Experts of a small language model: 5983 steps.
Below are experts of layer 2 (counted from 0) of a mixture-of-experts language model. Rows are named router (the router's row for the expert), down (a neuron's output weights, with its number) and show model dimensions 0-127. Each number is 128 + 32 x the weight over its row's rms, rounded and kept within 0 to 255. Numbers have three digits each.
After each expert's rows: a language model's description of what the expert responds to. This comes from a sample of Wikipedia text that the model never trained on.

# expert 60
router:170107127102094142110139098167128130072161108187154161139092157087124162189189084113088088137143179086140104121117125150170112114066101101151156115185101170096118098100112073151141108085132117177120115149124152094142139129140079148140073101138161091106163106131067092080150138136162169202076091110171138153153187106083127129140099125101160166087160158126164182146090129193162109127126
down0:140141127208143062097094090147115063132172175159146196121131159133111152185106096190225108118106139171154157125112091107145129096126138148138153121129191031130096153143148130079126139109120166147175124142107139123110130129118136114076200101154069102128145123165146153083116122155135182129113106111136089203210143114146116102128143128121128131091092124107127119126151082169158125149157
What it handles: European place names. European country and people names such as Germany, Serbia and Romanian, plus capital first letters of names like B and S.

# expert 12
router:152120151075086129141090105121101131089157089178146151105145186089150185158156067135101096094110147123140119134054177138168111100101113114204130131175107147102107122062103076174169091090162131160102128150080183108124113123135117140159119116090157112122142128081121124106169130175169171178104080123167094130152164110104088182174110114118125124083163140132175170170125135185173113121067
down0:109138105091088093110147135147155142164126081102091124122147181099125123077138186145105166122131108159132124103163153221095144139106122111170136187078109108165122148125112153178089120165211168170136196143136128108129094132114177127115096137120117166128135065169090131113158143156156141085114144151112106130079096080146109143130080085032165091176100100155168126217155118113123118147145
What it handles: Verb particles and suffixes. Particles and word endings after verbs or stems, such as brought up, led, -able, -ity and -tions, usually before a preposition.

# expert 34
router:162153150090107130113107074137097106095190098162166138180089153103153168147203090140105095153155187117137140123108197185179095131073074109124142111167087161145129090090147057122159107092131100156087119103093135098163146098144112149165078086129136106088131079129107138131134160161142118178082093125144163135160150090088106147166083102144119141107159166081162172165137170151158142093080
down1:206177117113194145132170144133049099158117129159169169153141078099102127156135159102125121087181141154115141110140142158095111182137089086129108156155123119125128199063105158128097137179183163130139104149123084159132152122122164103135120118132091112111117107115137135136126163174132095159127140094135133106121125084172111117234124176147096106180100212098100130127093135194119162158069
What it handles: Prepositions after activity verbs. Prepositions and verbs linking a person to teams or work, such as played with, worked on, plays for, featuring, against.

# expert 56
router:194104127117131109117126110149095168083184099176160162152112156117136129152151087144113113162186150103119145145073172113144154111070110105188172057186113149075106108094108090166143122088131150159099102145090109077158128139145092122146049101127161126107141102086107082088144135181147137149075105134145152140151151114081129136161089054129144122114133177096167143158091173195187108117155
down1:111126151160122125107184140039132186122136180132146122104144174126180172190113162078150147101139181120125113124060109141154129112069085121105166161131139171132165151160144143116081149152193128191104152160154133145100164052122114087142110092111174084090164132146209110151138110169160090158087096116114116125111095147079141092169110122099126137158168067103155169112150111126128079124117
What it handles: Descriptive verbs and prepositions. Participles, prepositions and measure words in route and infrastructure descriptions: entering, across, increased, Total capacity, terminus.

# expert 28
router:187133124098112142088114100190114135101145100202150168115112178089110177205165130144097100154183158112093119154126161117167119102087094099156144063195067156106166108126103098136161125080132119186102168142115140112149101114114059176141084132116188107102155087131046106109134167148150132202089119140140125131114142082108137143146099093129135159110136174125126163146090155157169130143143
down0:126168200154135147137155081157104134102111161204159159149099221143126179174131107147142105139132147117079109117097116179129158147086124115098106075120105103116111187161135132134125157074178109116061069076122134134116125111185115111083124065149131137115105127138184121120118131090115162145148149098139094072139143108210040125157093124147124146116079117117153120161101113200142132119093
What it handles: Coordinates and infobox fillers. Hemisphere letters and decimals in geographic coordinates (°S, °N), and function words or punctuation in infobox lines on area, population, location.

# expert 49
router:145112089100101156137105091163121156086178076177136168151116153119122161190173105145084103126138169122139073098090153135154112117080136100173108097182107168114115089084147088157194081080146120164125140096104121152168099072118065187169074119144187124112147111115064099115161136109123133194111119097138142126139176105153119150177118097065165156065130149106126178141124111149142150087136
down2:132085149129086139114146131168120140100130118134125112074124079138147167114115126145140139138107147162165071125181150075072149139105156112100080133177106123117128215129175116137077136140134097101122103166156191132167141154098195069138042120104136095167159090134189161170130089147116081189104128135119091110081137179128175167143147070089088103132157145145189129157161142156163154166145
What it handles: Table and infobox labels. First words of infobox fields, table cells and headings after line breaks or pipes, like Location, In office, second round.

# expert 27
router:173112137112093153114135103167122132072157106190154163135089154089137159190186083108097094134144182085139103131115119156168122111061093100156160116180095167095111101103116074153137106086133119179120114151126151088135147130133079145144071100150154085111154110135070085083159140144162171197075088114168139158147185107079129129141092121098157162084164162121162179143099129192157108122127
down0:115119126113145100164168136115159175126089122065144079114126111129072101076087080170113130148138122103123143162055110122091138116122193143144112121124122157144106141140094162161094207139113126122166138124137118182140111133116129150109189115185176191180123144098172104154139157115122171115149062075163119069139155126117160127118127154121131185073053092057099120124147176088176074148124
What it handles: Capitalized word openings. Opening capital pieces of proper names and place words, like Sch, St, W, Tel, Elev, often in tables and lists.

# expert 9
router:144078115091122145120122076134129133101125093160137144150110145112118169144176104114091121152149162106100096161093167169208088117106112108113151073213146166096117124093126085125165112095139108160058132172124126144136148118162132135162066111102162094122136093067074091132169157157115117191093098143173147143194189089093100160134072126163160140113136178125165161157089157201146126119117
down0:143156106108188163118152129154137194100069152112095054099094129133171172218167115112164134139159109116070095186117130085106108092144149128079151153148124147118190069189102116157098153134161137088172071129170128139071116167088125120182196169168152137163099105135139107142097162146086119140085142126102138106115072164189093104105114117140114144142156147149124094093154105117108128138121
What it handles: Copular and role prepositions. Words linking a subject to a role or classification, especially "as" after seen, such, classified, plus became, made, into.

# expert 30
router:144145105087074164112117103175068132082177092191141157129089184080153165164182104133113107116120156078136100124107139119152143074089109125148126091164078149113115095119122115129158117073132095153144122129110126072171102122111075107137096101135201104079120130106082121140119128123108160186102110120206157130147141110061113154127047113104144132073138141085182182159080084173127121122117
down3:094167077161131094166168162087121090125106184125163112135120149143129159135155115130112111049183153164113124151117171111148117117109155133156127165119101115072103131134093129154106061193139072056147128174142138162153134116140142108133172142139144098146244147129114111182131042109098113196110113108131179094133119102136099171165166141096147093122124125112124098091101198103117094095113
What it handles: Articles and short function words. Articles and short function words opening a noun phrase after a preposition or comma, such as the, a and or, often inside brackets.

# expert 10
router:132132107064078129117128128136109111106128081159105121119138153110122180188172092114129080101135158133137130107151185119171152146098130106192116075187094148159117142105131116198195107057155114188104117130104153126120133131173062157139069092109136087078134070116081145070169170155164153165078048115138148159151128098090104155140108104102140175100112101132146154152115120151132091110087
down1:145143156139106155091080100081129122153188110164130155143130141181066164184117104065152165125117097137114134149066134103140151110189101101051099105147122122095118133095134171159115062124132094089146117081119105050123097179126176151157123137129101174149090169166092143093150104130115087137120107073094147148171140138176118166204083123099123097079153178178155125134115160095112117102100
What it handles: Name-ending word pieces. Final or middle pieces of surnames and foreign proper nouns, often right before a comma or apostrophe, such as Zumwal-t, Kell-y, Diksh-it.

# expert 31
router:160102104091120150100108090158106131103196090203145173131136136107134147211170078124114095117151115080136072118088155139149129111069139112167141141206121169081133105074129102165140072118167113169099158109131155110153115128146049179152080126151134103131153111071069084093154122170143163192092101109132118149130205112125146143143113084111158147091133134117139185144116120166122116113136
down0:165139132112168128098132116154165114148136127198137132170111115146117146123128127186136067098142104131151110117079115163138149136186138133186131136099123114132107123170111147079114192176075177078113151092159066067140187141096157107149140105186080147127151106116084131125170160124167120137130153161070174128124164121102195114153101152126155167180109070153122177138072098077083186171090
What it handles: Election result tables. Election-box words like votes, hold, gain, Turnout, ±%, and line breaks ending vote-count rows, plus scattered word pieces.

# expert 63
router:182114118106094139117128100161141131069149112187151163133097162086139169195189074117090074142145173076152105122121121160164129117064093095158155102179097166106119118104100076150139103076141127174118136146115148089125146143146083140122075106137152077104162111133069090087162136127175152196080077107162133152136176112079133123136109125095160172092147163123168176135105129188172115131132
down0:101156153088164160144108127148166082128126135119215152107124050110173184069117165113098110141080132141103124118092115163177100140156170151144090128147144066133107137158122112113074111154197101113131157096104133169157137145069129098127149121119118158096090128097141138133054077131155047161118168126103107137071113135147177181116119146097168056122160179156126145128134158111124171067142
What it handles: Conjunction and, ID codes. The word "and" joining phrases, the repeated 001 inside catalog and ID numbers, and raw bytes of non-Latin script like Arabic or Japanese.

# expert 4
router:217107114077102116126120108186105135080199107173182191155086143081131182150184087113103103117165164087134143109107143123144114094115120129175138098167109168120123120115097108144155097088134082168091110139115158124140105163176116161142115088116146097089159109102099131121155155173156151195084111108184125171144170122103088128155087128134105157080131160125191149184100141202159110116143
down0:130163118118159052152143097121204132152105185113128155117158149170118160178067179085105123076120136146126109099133094114108153096149167131130030116135116110156176183163148078101103068128141154129115162097118133089128180169108183101154115164106182167076140092073192130093153148120125117099137100145206149091128141128141122131106138102115129181142110121142153114149132152096095118120202
What it handles: Hyphens and dashes. Hyphens and en dashes joining compounds and ranges, such as Indo-European, Anglo-Saxon, Hanna-Barbera, 1946–1948, plus some slashes and ampersands.

# expert 25
router:171109130112090144115137096165121138066160105182156163139095152096128158188190075108092087128146177083144098128115118154171122112066099108153164121188101171088119099105114070157129110088138118175121119157122158087144144135136088143139073106147162087110160110124071089090141139137162167198073094106165139164151180116077133133148099125091164165084168161122163176130099131197151109122124
down0:141074136119089142162089101180173120121145146119166061134163133108137176107143179112173121165155086164153110122174144067119138183182120105124152120107100086100122208064088142160193164137140056151166158127096166121139180123163127184146166100107127094158157113125164122158125100127133119124090137137106116128132184106096181187149110107170127086132136135071165102165120189165144128173139
What it handles: Institutions and year prefixes. Year starts in parentheses (188, 196), plus league, party, act and office nouns like NBA, Party, Act, Judge.

# expert 62
router:160124101117090153127115076163096124081143115192145142128118133087152155220197056097122107109140163084103105142110147154170092128069095120136170083190086168126108102082071121164143129114132105151117125120100150092154124120128083144156083095132161123113145127059089110113146118170141170175085127141162160147148160099055130143153091088118145177082149146118138162147073142197121131096112
down1:150153169103092167100149124100163140128139109130114186155074124082146149165146105126123082179117069100144138163172144125172115047167116101107141108140064121114136142155125076088150086113081083165194110140112128143095080166137097194146136122124091195117099102117113094092147159096166132221126132141138130133187094119101095151132103141126152145125098183084139101134133104037174122118131
What it handles: Periods and decimal points. Sentence-final periods, the colon in "surname include:", and decimal points inside statistics and climate table numbers.

# expert 40
router:169113114100112160108144079156164135082178101151142152159101152083138166221159089132055083130137169132130110126145185157140132127104138127168125111173115154162126135084138099147150078059161110201151139139115132130126134145143080128120103120092152090123126074131084118067148175134164139181115070096163142117131164131103093154132128103112164169113146147126156205162099120169224135126171
down2:098091113174133106125131157060169136141146119118142172151134148160098157145144137097146135146135129172114151131148151167062077158064090151104127184123091119108164200153150209199134103143099157116144145155171153124126152135113115141130110120128116085139120126102234149139189147195165146138147147109164149106156150161115129121128162160169121116117033095203129116103100134138067132086120
What it handles: Mid-word letter pieces. Middle letter pieces inside names and rarer words, often vowel-consonant bits, such as Stoy-ank-a, Visuddhim-agg-a, ste-ep-le, outs-our-cing.

# expert 15
router:151097100112092162130142098152100135107173111135152185144092144113148177128202066118088075146181170110106126152115157128151097104107149136113129113199069136089096134108124072145189111054111136148087117123108170137132115135136107161134077098095157101121139116126116117131147160185157147173074075080154160144186187101077085153131089119133179142131131168097191139159096158148151071129098
down0:111158178103097156161142196079193120203107151145124148114131156127156152186123127093140154148138167118141172068150130132149152092075135087154135155079117166134123178099130140137120164132062129123141109207111144103132137116127190107093150105124119110171131104068149092113116140075124124150125140105137061104124101178124099098104138128116081174070183108124184150083129212138152125062136
What it handles: Infinitive to and of. The word "to" after verbs and nouns like managed, attempt, brought back, returned, due, plus "of", "into", "through".

# expert 24
router:170111129107095147116138097162124129080156102187152165135088162091125164185187079110090083136143179086147111121122126149171119116065095094150151113184103167091116097103118077153140107092141119180121120157118152090135146132143077146137072104139158082112161102135065086083153141141158168197075086114177146149150179107076125131139097132094162165087165155124170182145094131187160106128127
down1:154118142123109136098131139121191074097078095169103106146083127139141164109140141138108184182156121180106183058086117116136107144162176161115089134069123132127096098106195156075121081138110163077074041100144183114129054051160097137102148127200166150111156142069113094099141121088150102136143121114136099127121080090159166135142140125147122140105134127166130111126135118175128155158107
What it handles: Given names in lists. Common male first names in rosters, cast lists and tables, such as Randy, David and Michael, usually followed by a surname.

# expert 1
router:191114126083111132103126118166114113062162107195142163138117146099136159200194098109084086125130170103120109126142134150189119124076091093146162133186093149114124094113119092162144112082141108162120101166121157072145119136123096137147072100141138113107162114130080098082157151109155163199066090095163154172139193098102125137156088127091178156084150163133163180132100143193147109123117
down1:128064119120097148186177118144160112127145129099124113147142154149084131168096141105124122070141122154143087083173140176157183136087133104152152139091146116183119108066080130111197096125091162162159125065164076133092147138154076172134097084128126122123173115091165128129197155126107168110118115130166152057147078201152131146194132185113132128091150108115127175146153104179127087168115
What it handles: Numbers and capital word-starts. Commas and periods inside large numbers (9,547,000) plus capital first pieces of names, like Mal, Ak, Kal, N(uggets).

# expert 38
router:175108131117097143114138095165124135069156108188154165136089153094124160187188080113091089133143185086135108123117115154169118116065093097153161116184100168091110096107117074151136115088136116172118111156121156086143140133139079143139075103151158089105153113127073088086150140137161171203078093115171139156143190112079135127145096122093161161085164157120167182138092127192161107116119
down3:117141107101120133086112168159067129143140112104161119129119176155134143104177141139114114166172058127141087136117090122120153173071104123071131136129130161133150061178168105108090101109095138165088138177179125100111122141114085093120150130122141152172079148095108129068170098053136206047170160125070112108106091161120084079120171133165134091146129122142070105173132166135136076138097
What it handles: Names in proper nouns. First words or pieces of multiword proper names such as Nintendo, Budap(est), Racing, ITA, and first names in sport and school contexts.

# expert 50
router:191111136113107138103093101125109142115230117166160186161099192103137162170165059120111077165148160082131138099115160184165126097070096139152118099159095136134080092101115123149134105109140106160115097161090150093144142105162099148145072102118170068110158113091118096131129169124154159157078124068164146131179162117092103128137085104082152163105153119098203158150116159159154106106117
down0:097147145103179148117092150052106097141160192233122168182178116176155118151082079127119131124132118095126114107077140157149110115132108141087165042177143152097105087107079089074130128142162089148092110122135125120153139142167150115140127140146097129155161154130097126124136100164145094093161088113045120119158133118143092158070097107134124107097075107112099120122195184094085155117109
What it handles: Line breaks after headings. Line breaks right after ==section headings== in biographies and sports articles, plus heading words like Death or International, and table pipes.

# expert 2
router:157115087117104155127142096179093140087148122196143173125075152083142175160196082150087084138135127063112114173104141163122113076094103123141156085154105144107115105107113121159132114100174141144127099108103134100177127108131102116140112126164179086115155125088095113124140134128089147202130122133195145108186184109097109193099093097116141124086140144107181144214124084210110106091148
down3:095158112100117129162116139052107140109095197147147087100178106117106103070081109111158142132121080168225164086090154125171116134193165137125150236130168090172104144094141130167111148114138122164149091146097128105115147110123110121146159142150105086175074122144126093104142090119082129103089133152070158113109109059136150098139111095112097106145104140096105100147100193166136107162149
What it handles: Determiners after prepositions. Determiners and adjectives right after a preposition, opening a noun phrase: the, his, its, part, next, following, full.